Below are experts of layer 8 (counted from 0) of a mixture-of-experts language model. Rows are named router (the router's row for the expert), gate (a neuron's input weights, with its number), up (a neuron's input weights, with its number), down (a neuron's output weights, with its number) and show model dimensions 0-95. Each number is 128 + 24 x the weight over its row's rms, rounded and kept within 0 to 255. Numbers have three digits each.
Before each expert's rows: "gets" lists some tokens that make up at least twice as much of what it gets as of all text. This comes from a sample of Wikipedia text that the model never trained on. Tokens count by the router's weight.

# expert 22
gets: "1", "2", "3", "0", "4", "5"
router:109191091159142144119094121109112072139150114083130165130100169144152130157111105094123124159127136150131093117127116115147096152154131113118114144118158126142110107131158102095131097137142099154158169136153108120136124093161113135089153086142123150133174142073112133107125137103148115144
gate37:117127130083167095155147107087114152086167124107162137147115144136108123138112142112135133138139127125108105103099145121121122148138119157110126108138136139123085147174159157111153095108141127137142170151141123081186105123144143157089131109184086144128182089108106135129147133150116097107
up37:076092116169107123092118167170117121149092089156122149133122091142121148153135120120170136160135116165126161146120140133101146118171148124136123127121143125120148165127088154113106087111163099145163148092139152149140149144097143132153147167119134097169143126133172135151109127091168112128
down37:139117086104093110100131129113089116124126123157128147114168100151117092147102101141130126117085147099137159093108132101125096137092113059147149129140141137053135171106122125131127192142150104142113127149149111122123146144125124108147150141097128116123112077123131172124108156101116150123
gate38:135121154106112086078113146162126153138108133137104151101104150112166116126072159137140139140093139152102162113129117110131117123127141148170158149148158146137117137103164130120146098113122137138166131154120124157123161109073194121171128105122157134158163109151161099156111111146164136119
up38:113122138160130167147105157105143136142176116143157128122119111121144157116124118167126093160192099107150134127111124126125157141124137137137123151150071108132107136112159148154121142126127109143098104106124132097087143136087063080167143159156117159152108108133122154124104162165168110137
down38:112118120125095140128174113143176145163131141115105136138110158129147118043082127083139137118175145144085153167170089111123143123140137133127097150141152158135130125106121113112144105111110134168172101120116149104136133107112145107128124127144167134149156168134109118098129082110132149107
gate39:133128159096127108113153068067114132110128093092125152100114124161100125143123095133119112160115160148130125137179121139133098151110137129156092129119174147161133142115137137124100143187137129127180155117115092121100147139144153118103141139139151154158112125098113110099152083133095127089
up39:114173130156145100101113123113147121130121094110134156108154116123131109133126151103117152110121106086157117099134111161103134129132086127158104121122153102126151161139126080137126143160085145118184117111133113175190118158120120071170084127108151116125131158111145135129156131158114131076
down39:115082131170141137086150164092125135120084101104172147116082108126114113143123135107097166122111137127132137150113134118111130099120132125156063121109146125108101139165120157153138141134142174164125181102127129135111124121142119131155120121133168109100139180123116133151133191103110089126
gate40:130087135134112147138159169122086125137158105133137115182124133148127105158152118116154113128111110165140112115136092108145153086163150131136108109072133146139097142189085134142156124132128142123121102111112142145093171088121151092102140128113093117125156148083112162127124104103106149166
up40:158143120142069140146121137152149091152144164180126090138124149116079103133120121126148098149167124085127170166148125131100135105138123122149116130170135128143149167120128110123135129111129108071114153138116132133124075099125128119098096135103100075151087096144097102141098113118123115117
down40:088117126129130160098155105155107131166111119119139120141121129132137109099148127119169101108117145135135130128117151121125171087104174102073187175078109154155112094103114156088120133141168108152152158080131116166112169126130126108182133120114138134133134166129141127127135119148107133133
gate41:160119097106150181146115117144143089100169158157143142132105163116125094109113172135089072099169107156171146122109076152152137146121109120096143087121116130124148102126145124133175164115131125138138123136135108127145079116117135139151175102148084135149115130144117134142100097132131124122
up41:129072155115141102153099156152127082148149116122143124148110137137134111152126164131111125111119123149183116157132123128145170136136115122144102126111126122158124082122132132093115150142162104138101146124117159083144113166107088134209172079153104128139114108124122149153143135085130148104
down41:131129154146126088162106144114107160134123094097108062192120156125121085157140139100142113107109148144106104110159131169163144129105097102119135156089101114092114127118132143140110072138129156090110115115096116091147157118166108138136111098115126140111149114119089144159154141131127143117
gate42:098088117112112115148149156130109089163152155115121133096131170123114134125132131151109110170138107096182127093088150143157079136105167125108157125136123141148134152146130145121131126112095142143160104149112066121157117122126140103111117146125155121157178146108146184105161092118125159111
up42:123072113134148111100177126111175086105125106106147126122166154115120087118090140134106111092105127140174116099123154143126121121100116131083130125120130114133100155146172114141145118130121097112148091122152140144119130099157122130096148130139171130154141113102144126153164158062105173109
down42:130143125105120124137104154163156170135119151124130126154082114130129114152152123127114156133112140110087115106118151145143159182138133150142091086106112121093131114131108147150107103104149141149107169181089134103106104148146084098153168106164132152109118127121076105115115156097113076125
gate43:138124170119157119104105158049129149146153159102174157101093118131151141096093113114177095091099102147163114136142116093132139179155108091141121118089144132147097121114133113141103088125138115140147109110127109102112116111112133135154143110139134132138150108154104115151152135076133141146
up43:100147124147128161168089135121112090133141128104146130098127107102123117140113110125089151092162142147129117138138150119165144155100127101125098166126144133151083135155110129187090130145129140148169120092116140088136142139152142098094108187136110123162153139089123128152108127070137160156
down43:129122149100134130121107139134111113119115157166108150144104157096164094098180091122141145150145116159102145114128115131123147127143103149083139140106144168175145113091152104143136150112167142116140143177103159160156159146110126116172098131168151152093156161137077139115120100125114128110
gate44:125101094109133114150115166121119102135152078112101164110140117126090094095126131123127133109092171116167120142140127149119121160113123150146174111141130136132097110147118136099126135125108141123155148162162103120092155060128129114141134091089181158133125085092146142102148112140085119159
up44:114149172164109088142130117138142150140146143122150142108126154125115121115112150129109141128101166125141102098113160117133119130081147120062134119139135111150166164122115169102099093164132119107096152127145144165162129092114078166172158162144149102127117126089120136082116137120113132088
down44:159105098173145153171110163121142112105108120111179105111138117128114099141131121100189108119117070110124147127141168159134111141121146137105130116144156111144126168169112160177136138124078105172148114135124111129111133138084118110104141100130114136108143114095069125120125158140114123153
gate45:148144117127126131113092158135124110102144123110148170085088106099100150149164166115164129183153128143104127152133184116113090131146121148146133171117136128128114127152130174146118057118127131154134115132125092161172157130137142122093151128144105128101155104124113156093136086130131113102
up45:115087129128116154174167088099115147153129126084132104144134161111138173163096170117150166112114185123116147138160134159138148148115104146124135144134145113114129133108156163141125168129124112158130155133133111105143107140102136150120112117159133087112148139078069157130152085124134132166
down45:116157082124130109106100105122121130152097141106149132111135108165097100102146100118118151141145115073112130146111098121084124123134090144153131147158113114109137093118138109097109141156094131118139078102138123132141128104099137132163065089123089137076116113154097150121191126100128118133
gate46:084088133095102094163095120121141155125130082137082142099134157123135093100101128129150141111124106140115153160159130141145137114184095098136142112124107079144116116138132142122128106125133071149086161157153110148153118107150168090133154152093132130116113130117146151126098131142136082100
up46:139135099142158108094164155121070110137113114158103132165120139158144115153152112127105142123140126107161134092099135192138120119094103088115099120128138150139143097088119134118145105164114151127147112149099159136090108138104140087090122079134124118124102121113168147173126106103172119127
down46:111166168155105091088110157134130132096115096127114145129149130127099196134108124097107167134167167143181134153098128111163147125123118165136173101142117172119149111143111120163116132122146139137120128145126158136071134135123097163156087093146137130164124134116115142123144165110120137123
gate47:127123128141148111119150128109136145160145100093104142124121183157163129103106122132145123149160135163112148142117111152119080122132133139160128100158170137180117160080125148164116119118178106155154154093098098101142111138169122122117107087138103176138151116101155143135151082158137124128
up47:122138152116134144145171122124144136128165144149119066105096101138130148200130083109123094093164113141139173142171103133144107171127117121116158127153127129164121122160094103115130121173153121182105136160112123152124093112127171130139137137142113122136139134122147134076107101094127134133
down47:117158131091138107151138115118120121142120132091149133144092162110149109110105119124135111134143071193120122156133152112141162139150132123142133204153094129161141125111125151101111084142140092078176121107147127103095143093129148134120102135151128117175123116119122156117094153155142095150
gate48:097093118143108138157127148128162136147104115086099115073142126167161122129125121158109093151165120130152138125127112132161090138121169137109096089135107112144102123175144141139109161143151156184160191164141099128107144097102131141134138109123113153115156086111125148127120108100110121107
up48:159120092130131110147105110166080154080115166166091163116120105088140161102121131140126109145117127148084125122096113123136138124177162150182150076100114109118130130141129114135153144091151161114106097112131109119081106130132160122150136122112163104128108150165137118163098129137114105124
down48:131155115148164099116124101112109150121122131148097140194184108137113140158142105134154118140116123127118111112104156082129107124182102153149118150125138132141126104157121134121131120143131153089112105106135151144142122159136118137143116138116152140161149094165101132136123047060106116089
gate49:123117103147146163100133116118173103143117131092145115127108153110150066122137114132122130165159143140134116108141079127121091146124162142090100111141109097146151111142119150123156151108121101129102146119128138138162129080171126090150154107111192119125160102118115090155141088126110139181
up49:089109128119103085103150116148119140142140169161153132089151162076179111133161111152118121131151131155101154134162116074119109105154174099078119110106124155150095101138154134129129122117111105135115165139126165135126124158095100121119107156131153128086103157113131145146103104109102141125
down49:133142138145181121111109119133101133119128140144181134090147110138140104103150134141148163163140149122119125130151108142096147117140101132148148156139154118151115143131120150123125091108109078095111160116163125140137056094136150127102127124101137114166075138092105090120123065140111154168
gate50:138171138096155111099114143120152174128133124147160108116122128094095134146124080133116133116149147146111098097167165083131155118169098139133104109082143156113145151121086159117109119115141125182186103123140098119124133159107110150160128138150139075132169110121141128138115142091137118112
up50:091094169119141148121140127128115153113103155091107099127176133170148095113121131112086126121131162160122126108089094149149105131120100134095139134117084133170113107117090136138093109088122142111104172136132158142150124171123146096138114100095136109141149135143112159199136154126123154140
down50:101117112153146160091094100113109119141113136150113139096100109090099170111147102174116135100121122107105139167074105096133114136157160128156116083118111120122144131137159126151118093170131120152104096125135120106134136132145109151109163136134087139105098136177135124120079152127113188143
gate51:141138150155159144162123137131123150129081140093131144120152117126145131177142140119143127104133134114169142138129114107146097162131100152135101092123112116178155169129087112075154121154175099105134156150151081164181117157108137116167127111133129159135148137129148177120117121085146128134
up51:145142104120161173103151131128146102122106116109133145152128138139116114133151147148143091139122108134117106162170148134084131123141170106156117169106116113102110109111158163124147156168124152171091140105182147164071139117116146090117104110102162101129114155109129123112123109165133184119
down51:149080137138156086128134138120143118072098190198125099087131138159118134088122110117096133100111125130152101114064091106136135122150126154095132108140117100104121131129153143118114142121107156114108156117154160095117124152112090120144065146131120127111115140110122119145139132142129113100

# expert 1
gets: "1", "2", "0", "3", "4", "5"
router:106161089123128158130147122101129123116151152139141150145103107115126093140143114121136130153158106098113084164142141125173076116086088142120164175135121129134121097145168092094123155095107121096116147139118125148115111091145132129092145063111111106123135152139101086100118158112149160134
gate37:115137125100151150113088131104109141101161182131122094131121113144083121144148127119145141145156105144149155135111132123183073182142105125147099092096117109108078123114141126147067157131091141152145086153133111150117169120128125148180125114127116122083124147129111141116123138117103129150
up37:111122142140138095131115089126128133082150130133148184138089128142129150147089098155111080126105130125139157094141099125098139164151099106126107133090095097117144133131142137116152098107160141139167150139141099146179155056097093109117145117095129131144121119133173133127127116168155112125
down37:115092164111120123134137153142106146118173082163138106118144158131140153117134107132131173127087157111146137149083151116124140109119163123164151156104110111108135122121114128129130115172112072084117153120153131140110095176108133164097127081115178141110137097172135106101104119122155149112
gate38:113138070121153112085139138101168113091137158109159115134119110135114097157139168157130125103188083147135091180081154139119143120084117134133149136171118126128178086127096100112088131123110123124145111082131124110134139101117126122147142105121140128144126147118153095145154110120154141135
up38:111131136152130139127123160105102104085158118128130118119100135111114069120134112103135144151208110128062091121105119121123158153147147176135108137113149131131151128114141132116137145096074135164135099140132117096168121085116136141110159131138123117149144094165149112147168109122134087154
down38:190106093119123145164135100113125091112113111123136086118118112118149145135111134138128177147138115069166124157113114111137121116146168112118157114097108172170117121126157165162127168111131144134161146185098150124095124105109095175130144134115162129147119130105128123093138148143138145094
gate39:101168128112172124125132162079121129165161145121160143151120138143148136119165116138161145099113128118161132104116139124168134146127108150174173114115121105112154103151124147119093105126126075073117127122116164131114120050115105085106123101113121139155096135170103119112108125145139124130
up39:111122154154126145148150139153127148171100133103130153133147130152110108179132163132104099137128130127133102109131143119144124170157095117113104101119151149136100101150106190089140112162109125131140136127158099103122120156120163123146143146144143158099155116173157156116157143111062084079
down39:111097110099110096139107127123139114076105126108141119096075091112140121134098152137183142134142128118179115139160138144093100116125128137174177155130165152155095129154131133133102111100136175147158089117134138143137111113130123089086081128155079110143164139141142117107132122115135127135
gate40:130077128105152112121143166112170145117114133133122130090125133148150107098127110107159139110129137142144124132117183126117125109117141144087116137097151135119146097108152132115131177136143131079118162110118120131079133074116156114159148072124114143070126100151165107123130090124156183112
up40:145136179141069120109094135200131202145148089145119092140142136101131165139129117161112136107115153146151123145150115085111139135176121139111138101137116116093148143160114156152136093125136182143108103126153137134148153150118099109131123164145144140107151129109109140133118113125139101104
down40:070125135089130100131086117120124146129114150098111110105108132105134121151092128115100137138170132124156141100125116162177159123105116107173143153125085133135132108171119131117139114153117113130181110169132179093152110131089136138129147110118109089131124180092189129141136121110104130120
gate41:140125133109116148133175092114156139103132101093150152105130120110084121110144079111163133123151130173101147155160165132164085140180144127125142124111126141136119130151141130059127120068169147150131132109140070089140122114156138127159154136103115128127122139134097126102112109118151110106
up41:137105151179125113139142126104109143110101128128146149145174140129098120094133098160131197124093138124125124179152154174126104157122134127121103130133144110107100127106111139169096146115127109172122154101127089117119137073163138169140136118123139112123069176125156139142143126114117092147
down41:125169117164125146140121091144141133158154175111122083174122123116178142170125176124104099135114097118146145105102162070125149118111164130193149148153126140142147114131119145143146128109106138140102125159147170156114125137106113102126109144147113166178160115118125126123158122113148127154
gate42:091167073120131165095175117118130120102077125111126123094123106116102103124132140136156134156115146162142121136149187118113098122120096103126154056104132123162118139081118133086106118083154149134094140125161095138140139115111122095095142103132124127147130093117116142129151106116139149120
up42:128139096136150125141063151130161135122164145125092127123132098191146157116122117140154120128138105086150163120097123146099145158123107148151138203078153143127123132148127133157154156185093124119150089122158153100122144123114100145151108097099136111138150140135103132162122130139122125117
down42:120132164118133115160130152173111097143113111136153146103137125128101085141098157117117156150126106167127069113110152177111146174123084129088153107169103113138117127122118116109140098087139116157140149126133138128126105141151167142110121120111120082135147103135131169122149160196134156111
gate43:090159112127111105143113159124134140142147123081089124142149121130119135121158131091162114113121104101178080091160094131162103117122090156126136136148141136134148160124156171162039132146095088131133133132165145119131138106142138085119152132144126133107120102134156143128147145155148108109
up43:158134099103145135140124099116113121153124146112145103102107119106166092137152142136138136159125096197117137101179137122101130136151183132130094087134103099141104137090112130136126143136162140115107083074124160141176126193119150150131118126122127095138136143107159135120129132101117109164
down43:161105141132127113156096145103114087104166112101127117115122110164124155126112167149133142110091133112081153121143076133141120126121097146136123064142126155121152145091122166111131124145102128151159121149107154103126165119099170110178071129157102126149085124100134135139136109160150138117
gate44:165126086086115202144158123166155120124157132162140104128136108116117164107129138159069166128108134118121144107122117116160101103137170102093154158125125146130097120115110097131129103124085179108128110110141112142180104097097122136144109117125132152121112165140092117120139129136144133158
up44:128107112093114133111095177123101140120127153137127161126103165094096129101164112131123134097151130120136097144096116179129105128094122132109124108144139125144122089064152071139167111136111135092133108121154136102161128115120157117193113108101077140136124119119119093109097159126148130104
down44:117147120093103122148078156086157111131144159134132114131148133135090185158139182135133112122126146154078154114124083141120152120105111116091152189154135118109133090110094110128092094093108146136124126121114131126131113112119117141143148121134084112130153106152157123170134120077145108101
gate45:127120091144166097143148121119133127116101111148139123144152141085089144158154114124084109109153120131152147128121135116149095102125155121151115153145088118130127147146089191133066165119138146124101131127123078140171133129164152122127180093131128114104113110128124100095092088123116117085
up45:101130110162144109090152109119103138112115118117141123110103126122123124160104105155121111111183117125137156167149118165145101148150129096063113137105101096162131129135092146132153154114132103136128109082156108156086145138111147068156190159122104121169147135122115112153133106134129141104
down45:138113109101156183131161117160157105104119146126146115174144097136135155168116143140099157144125122136159129097122139121132135154112135163177143149171082100129127120133133123095113074124081126093108158145137170109151121122095097107102106098129128109117088156160120154120126135091118157107
gate46:099119144118136150172149150076124128121180149124169111103099142166069113128140126107120124167178106116107124126138118146154116113091158111112116152143134121158119108131135117086133107145164104120125137141078152114115118118119149172147159091119105133161090133128158175104113121103160148145
up46:164116148136130143151165150175135142156094099133129125121146105126146150145147087132109104109160146162096126110143095087087153149152111119157116120101138124110056122133144100114128121118101122148103151161144119083133154143110158134148149121082117166154153081102131162156124117124129144166
down46:091099156094087121114132167093067113143171141163122140123153105140108108129162114102122152114114111121123159129130126143136097134119140087107100155145184119153155149156138161085095116183132135121087109143125078160105090132107139143147099152143140116167114140110134134122114132133135133142
gate47:122189105145127158111133136129139136133130108144181105147147144112104142117132088123175138165150152160140152133145137093115102100142159115119110104118145101103071110168135159123118120152121143134130150088132095145127142138160152099089125076146129124102155079117122079116119108121149168100
up47:131127126133129156131146081122111152112115096154138088139111148136130127149131163128125152152148148152157138113087147089159126121105168105136155105090131123143139091146195140127140103195118108121113113080116126111110118118147103128130105134155166121118120133145142143152184150071167110102
down47:112146111144127090107109105116162111077118145117156153186126084134104131097085146103150093112138119137142154154171158128117155103164157145157161136103126122106144131153108155124141131141096129129161124076107109170122168160128142077112137116146123141109120125093142109112147103137100150154
gate48:104152098109139142140090117146156127124094128105117081113118109172160125146108130153115112129143137142132133100158130132156120131159141121097091147121098104152109094138147118106115142109110117154129120104088073086167105106118161143109075121112091087135146092096126128098156088110097174122
up48:104112125105102124129120102093124171148095120119148135150136135175146127097160164144154118132134138117091137141161144176142096127115065138135127121114132112145081094079163128131090130097128108136149107153095117153105148165106102155164104144134139101092123138147114116125161095165112105157
down48:107111128123157134133132087149170158086136126128135120140144134120141133141149133220104159149108125108117109153117129129150068120156102167129116082122156142173168108113196150128134119190126091147117126134159144152139126147144099114112143120151119129117128153116117128127143104128123110150
gate49:140163100113146160109140146119130142156133117100130100137129071149124099126162165105114143120130107097182143140126150108136094205133125118137128118119127149164111156121135135118092127167088150146162083104157153159170107131147112137115145099128145114142174119129098106168145123151155109142
up49:131114112128095145165124138113138176102155137108129162108105155141145127145180118119141159110117141145145150135136102095171118111165091126153147144128160137108127101174096103141114097157144123139113105118122144126139116084065090161137118115125176120089080136129145108127132110146109087086
down49:152114073159139133141135119093121147159153146136163088173156104109134116100085099178098140119149137146151154136115155098105145168145140107136107126170144133119126118127155165135121126139098104126169099095149108135159139118125146117102104155138127138141063153146150122138117110094139181131
gate50:101107153083156126135157142121141108087105110124153146136118165105119134096167132121114117141134142163146117123123165149094098116126134138124120127121096165133139136139132142114121130077096162154138094130157137156158150129151140150099149065133102052109095172117171134128139122177128129140
up50:099120167093126137100093157093099145132108143119174132122138113103152165121111073157132135156129126162125175124124153153095160133103153114126110138150113137100144103126170115141155086131138135116129097091113155093140137156107076113139123127126124070137125124128121069145101152105097124111
down50:128123094126161098116150081101119122081129098115128176138131146130146142134120150136125080109126114115165131130148070113086144096170115166109136143148147110123113152139125160117149069126134140127117191139142123134097127112159195151133144166118144130111121128138106156118136128099130173116
gate51:115085125127127154132149118113126144103115105105094081169099094149126113123120167145121153100135124182102160153180118119120140127126142147123106136125115136139108112139150152097120179128097148121144103084094091123168088153140138139115174083117117132129172104168135152133166093118127130146
up51:125125074135115123105151109114136131139115104128165094099135122097146114124138134175179164199098075137108162106159168141107141121137135151128122124158113145115140117135101160111103128154147134156141093139119128142102096097140122123116150083178128131100117106128150180119160157137121134154
down51:118125151138154159130118159115157101137187139112127171104126135138116124148096145136124105168154116096151075144083146148119131142126165139127108123111154096103171111109161111113160097083134106132107154181122137091091135139149132128154124146126127110174147128125132092128183157151103126131

# expert 41
gets: " a", " is a", " as a", ", a", " in a", " ("
router:113113135152160128083164078135129074126127073109151168106107182145120111101098123147091137146159157122099136140130095105092128098145114132130108142117160113086101131117146139122139104135160137139129130124108091121121102139156134137110162148123107152168135132166101126140185121137174131147
gate0:134151167142105106114119135146107155153115107119083131085167154143144113085141118122106126130121146162108149125111126136138113090133144099097121069121090142085147120159115125107139054150158143123122096119101108085132126146122124163134107091140153174147115150145115124167092095118150120122
up0:157148162102076129125169122156161116167151105134158145147145128106116125103144111130128120141111115070101142095151146161142117115112121105146139109153105136140143147174127140147102157162074130123102165150154099101117151144125107152070133153168144105133090115128123170141123106106104121102
down0:183097132148078152160106114133102157122183141135145101092111134161139186104149130146117105167142099103163125124125136156152136125097125109133143101157125149129157120164135158122134170148141137152131086118138082133093136122154119122093109131164143143108151078144166139135110128153127145122
gate1:170127132142129118096147106096121088155114136072131140133080121158138103117131122128152122118157136120117100117146131155131135149139111117157128088146170112115121167143132141189087121100142130138089106162162111121162117125112132095127085114106140103126122130090164168106180116175096140139
up1:119151159114101131137139097150122101103107136115130173084090136116106074134125127125112154145124093157114102085113134137132165120146202109136129090097151169117110096146095121090107148164145129135104153110145126089125130185124132097115135118145109169135153132116115107101127159153112124113
down1:135147132112098101113142141113106138127083108084110119114086107131126118147123170076092132138075168103150125168122118114110133124149117142135139123069128153143144144114097113145102112129189103127130112139141102150141083149094138130128107106142100164117136165112144124108090118126186098147
gate2:113124126152140086124156135084101069074146124124153132077146128130133130132137069121161136106184160130150144115169140084137126157128119133117094129117124125099126113115145129138169117171154124122079117115095161152108141111148137122161131149115127125155161137106121113174142098122160123101
up2:131122150122121160163120119146178118148131131134169158164131164158166095111116116114095124120123125120176132098157102134142101108112112102161130150117181144152140133140101135131172169136152163104176144097099140103130126100099192145094109137137126079118102136132143136106137128157134133153
down2:094125102120128124107134137083083121066093146140122110134133113124143086100128150118117108163145086142109102110134074174126121122107095153147128134113101121146119106116167124147153122119178135097173100147153101115080140100129136149124114150118162173110116134114149105136159143124179122135
gate3:135108148181144093115128130101128121149114091103126118163073135119143145108120123126133154161134156112140125125098199100145183096133123083138123142137114137145109088140173112144119134156130129128122110121133145106154099115172137101138100114127083114117161133118120067153140120102090156102
up3:103104129136111129139127136112167118154081181087168139177162118136136075151140128128123123136087110137163094188135110100121097140099098155150165122129098125117144123122109173167109108132111153132108097137089155159123087094106154116110142100130104144123128150152149135132113128126140133153
down3:097114095124144136110106150154112168099112085126117121176167138119180112057088129132157125148124124161119100111114138136092133122108095139110126102139134124110144112141154101137119140162105137156102133113106147112145129101148192135159131113112054148108134135153107101111153133115132125117
gate4:143129139093148140137149086139108118135120134116170146150127145114141119139118128180127151115130128145083117100106153119089106094123151130179111114152133098138120128083129142148161166106125084091130136110115135125153093119120082119185137150116129101131126110219155149096121126101126139129
up4:164151110154108154159128137125104139110119123141144112138161137114196123130143109173105112165143147115116128154141123112133115072151187139127127132104111095101093137082140148126135157166147123146118112122145138147125114120086124169113145133161121132179159146183165097139128086118136106124
down4:118113107167126111163136133047144128137128118115078081180135135142140133121142075132125128161150130089163128117173108128165135175162104128118081091136138134115143124110120123135082117163157121092136153132134127159132101074138153135132130141147105110115134106114120132098116143133155133139
gate5:118133137104123106136161128146162087138091135116117122142174133147097090156120142120134143126147133138131148106145100081103151126147118142082128158116189116099118107198134113087150145131173102104149115121104109109120104121157153112141134131117099134096113141158095124172116093177124148151
up5:123124118166148083123138104143087129143157126164143113141105146115106155112148126126069112145105167141129131151100149183147125137107098116160133125159108125157120174101110138144106135106139131162052145110134167158129123125126123075130130130144127154171107127101122167100155165113139131123
down5:100126147116121155147144143154158104114074104137140140106131128125102121139065111150166129099128102148088175145183117079105103150151122131103114131096153113094155112173154106117161164139173113105143155115124093122151121122158139141143157105133118148130130104131116127160115175140126109106
gate6:131171117146135101127115159095172096155120138115105136132150098103119159135134118122127136148146168147138141138154116130146106072113110108105132086114135119078129147148147126133099112118133083159108161130127144148088109135192088135138122101133056190134125141163142133102126129124150132137
up6:113130184118176104156115151132156120139135113113137149131137115143137087139137153100128159142110156160173121104103109098134165129095076159184123142104144116111127133129169124127117131102088156134129153087127141111107131129136142151163144134119168142146095087133153146180114115144180148128
down6:118098139161147131111122079139104133154135100168152157107100147150097152126183128118133131135116071125164134169145119143156096118125129133119136098159124117105088127143127059113125158120124137078136162121134136147164097097143123114116119102132118144131155156095143168087098158154119132149
gate7:127090106143176115116168124158141109106127102170134190119146127136147140109102147101141156116135156120125148152170119122098137128155118079153170122164140126142109140137110102102132158177128157150143082122127127168080151093143147092136120125172122111145137113103108120127164120164117100114
up7:166087165145136148125155131113165118109139120147132101101149139129112143112186148121117150155136102129103146157105113101140131128097166118128081135140116094127176127091149104123140082115120116092107153114140102133151187133124149103149154112101129185127104095102134085144101113133145096142
down7:127136133116104099108119138140129116110094133130120143166089170105159079146100123127130118111107146073159142135115140118130107155132116132120107121075118147140106183126132153101139161150135084143147141167156170057120110098185134142146122109119135131135155102104146133145161115091125154136
gate8:121063114107132157127153138108106132091115081149141118149120132155064136101099099140075127073116167133111143113112143185132127158130138152116125150098088167134118099123107113132125148157140139125106115149105136114157107104113133120112147137138104130142121105129121154081170128137162134084
up8:147131128153135130099168134069123130123163097138118140145128134097116115140152109094098159141117115177083154175148136169132134128137145141125123110122164128141155131092111128165125155129139120112058078146143118135092125135130056112149162133132122121170147104140151151157121112121158136111
down8:103105117145141104100115136100163108115162086140119099158081138146175174093166139129119083149131156127142122119095128098120114108109126175107136096117101151151134128082167141158109134149109141122125114118160159117126134101150107113137133130135171153124126148082091139122113145112127186162
gate9:080147091099146135123139103125127104117109177142166162077098164146144073108131095116170157110164143124148138133116102131143114159141130160115080131096135126186147121121142114142110090107155135118119118120130153095148158105102143107085133108134142123120121117154116159113172120114140147100
up9:145121101107112155086132103166106101126127170169116152140128126109127150124139158130112120102132162156122141144093139121129137130180136106161130148147107163106147143105102129140145190126171139112139144122165149153122087093067159109135134158114123105163149132189145135109108127095112151108
down9:132139134132116107097144120123133129085079167167122164130109126065134115120125158111151154152132120117159106089125120133109097120102144098119115125131117109150096091116109141093080146082097111098105159111115127143127131099123122102171149159094118158112134093163131128151101091155092156146
gate10:136165155131159100134140129106137102107160128096089109115110166135123116111135164131123068154109118154114103130143152181144156102147105181109091112070125093072154115127148140125167130097143104125129165149110164097132101099118132144151134122141142140119120130144130158112138105116126169145
up10:144106123173155152119137119140157109119150132109124177142157124115143131132148143124123163144089154118131152124107103180119081086114121146124128133136120106122171143112123109135111127117166104108138088180162147112094143157112144141187166113114173104141154118165149145182139097121150126102
down10:163122085125139111122148164180107136134081139167131104108125100146080133127133154138107134119106167110109121094145117129128155108127140060157095135154128103158160119145174126145141129100146137127128136139100119087131138144144107097122161094131083090096131123117143134141087144154091161114
gate11:107134127120155106097184160144131107088151104099132107148157133097142136123103078149135154125140114139128159111136116155138180120125138127154113069131118144095114073060154133137121122095108103130134091151154131122130159123115093101136127101118127178136147140122116089128117139141085152116
up11:144139106114126106091162128104105112109137081120124136085107142120110137163099147105115154143129124139141130115136143176181140129149098117084175119131155132099122118086129167117156157176122169171151109168148127113119111083127108129159116112096093133134145077092111139139111150104135111130
down11:122141149134113140115108134138133121145111142121110105123119131169122135149139153092099139106157113120101117088179130172154178160156139121097123063100136129122081124112159131118108094137144167146127132153120089117104192115093090123146128113137119095101158157120142151121098117149087147161
gate12:137110112155128110124127122127120147090131111093088102124181114132121141166111138093105121113138177137123141141083101113095073139151156137099147125151101100107124110121149111092108153143110092164167114107119102117110134150152139170108113103154080099140175098117154158156129130165134144116
up12:107120110096154139162122114108120131133142119158159125139107126140118146097164168089142133092096107126094137112121162086164145115142092099100140162126080146130157112130103120174129146120124092136087110126124126116096133134094096124116159090140114137116141144121084122164088112122100192094
down12:128178147125136139134119154121120081131112116146131153106132151144153116117075129151087125143116095168141147106146125141102148140097122152083094109099123160158098101132132087109144089116127095171120135151162108131163145119138142058135127102139140142156116170122123169136142145122107110080
gate13:092127094169063179118123110150135125138129100142125108099147111100158143113133154117141117168143147125118132130102121150084121111109158100189164129112130118128113145077143093109115139147065152156118117130114119080100148121135133133112092161137119091145145159123104163129129105122154133111
up13:081135097138194141121119126128129112120134136137144124111101126139131104130149096144122134137105109139150153122130165179158101121084060137119150146121097130126147111076147153125132068126157140099155126177103111134121167118115125125166142144141108126110096140189126113085123124132151114142
down13:129175089097135105186117177094126131120124118139122156151122107123148120102091098184121133110120114089123128137084128123114127163108131107090094131116147113125140100106150119103137163108171123127107101127133119167129124158132160094158109123139119113120130084145143120154150162098085103175
gate14:124143149123138149129160152134113113118146119106125100101166167183137081112089094147124108092099169127134128147080094083125111089141180132149143124142129116112118126106117185125153120155143165177125136159136106090151142151135116145144138123141155106129150116146137128112140148127149073150
up14:110111164154140103133131109123129155142140137104124130103139158127122174125110099149106117131187155178104140118121146171117102127097132111117134072130105169120101105186109121117096167162140160123097133116156105120107102086202140128123106153124113119094129115102144135149144125108133115110
down14:086116157131134117092133129129116141116107136112149115152116128187111163093157111124167087145119186103150119174129127120131137146119166109069135122124157119097132117116109116095115126142154093135148093160146173091103127136116109148126091091122107149104106132131175084128154099137120139144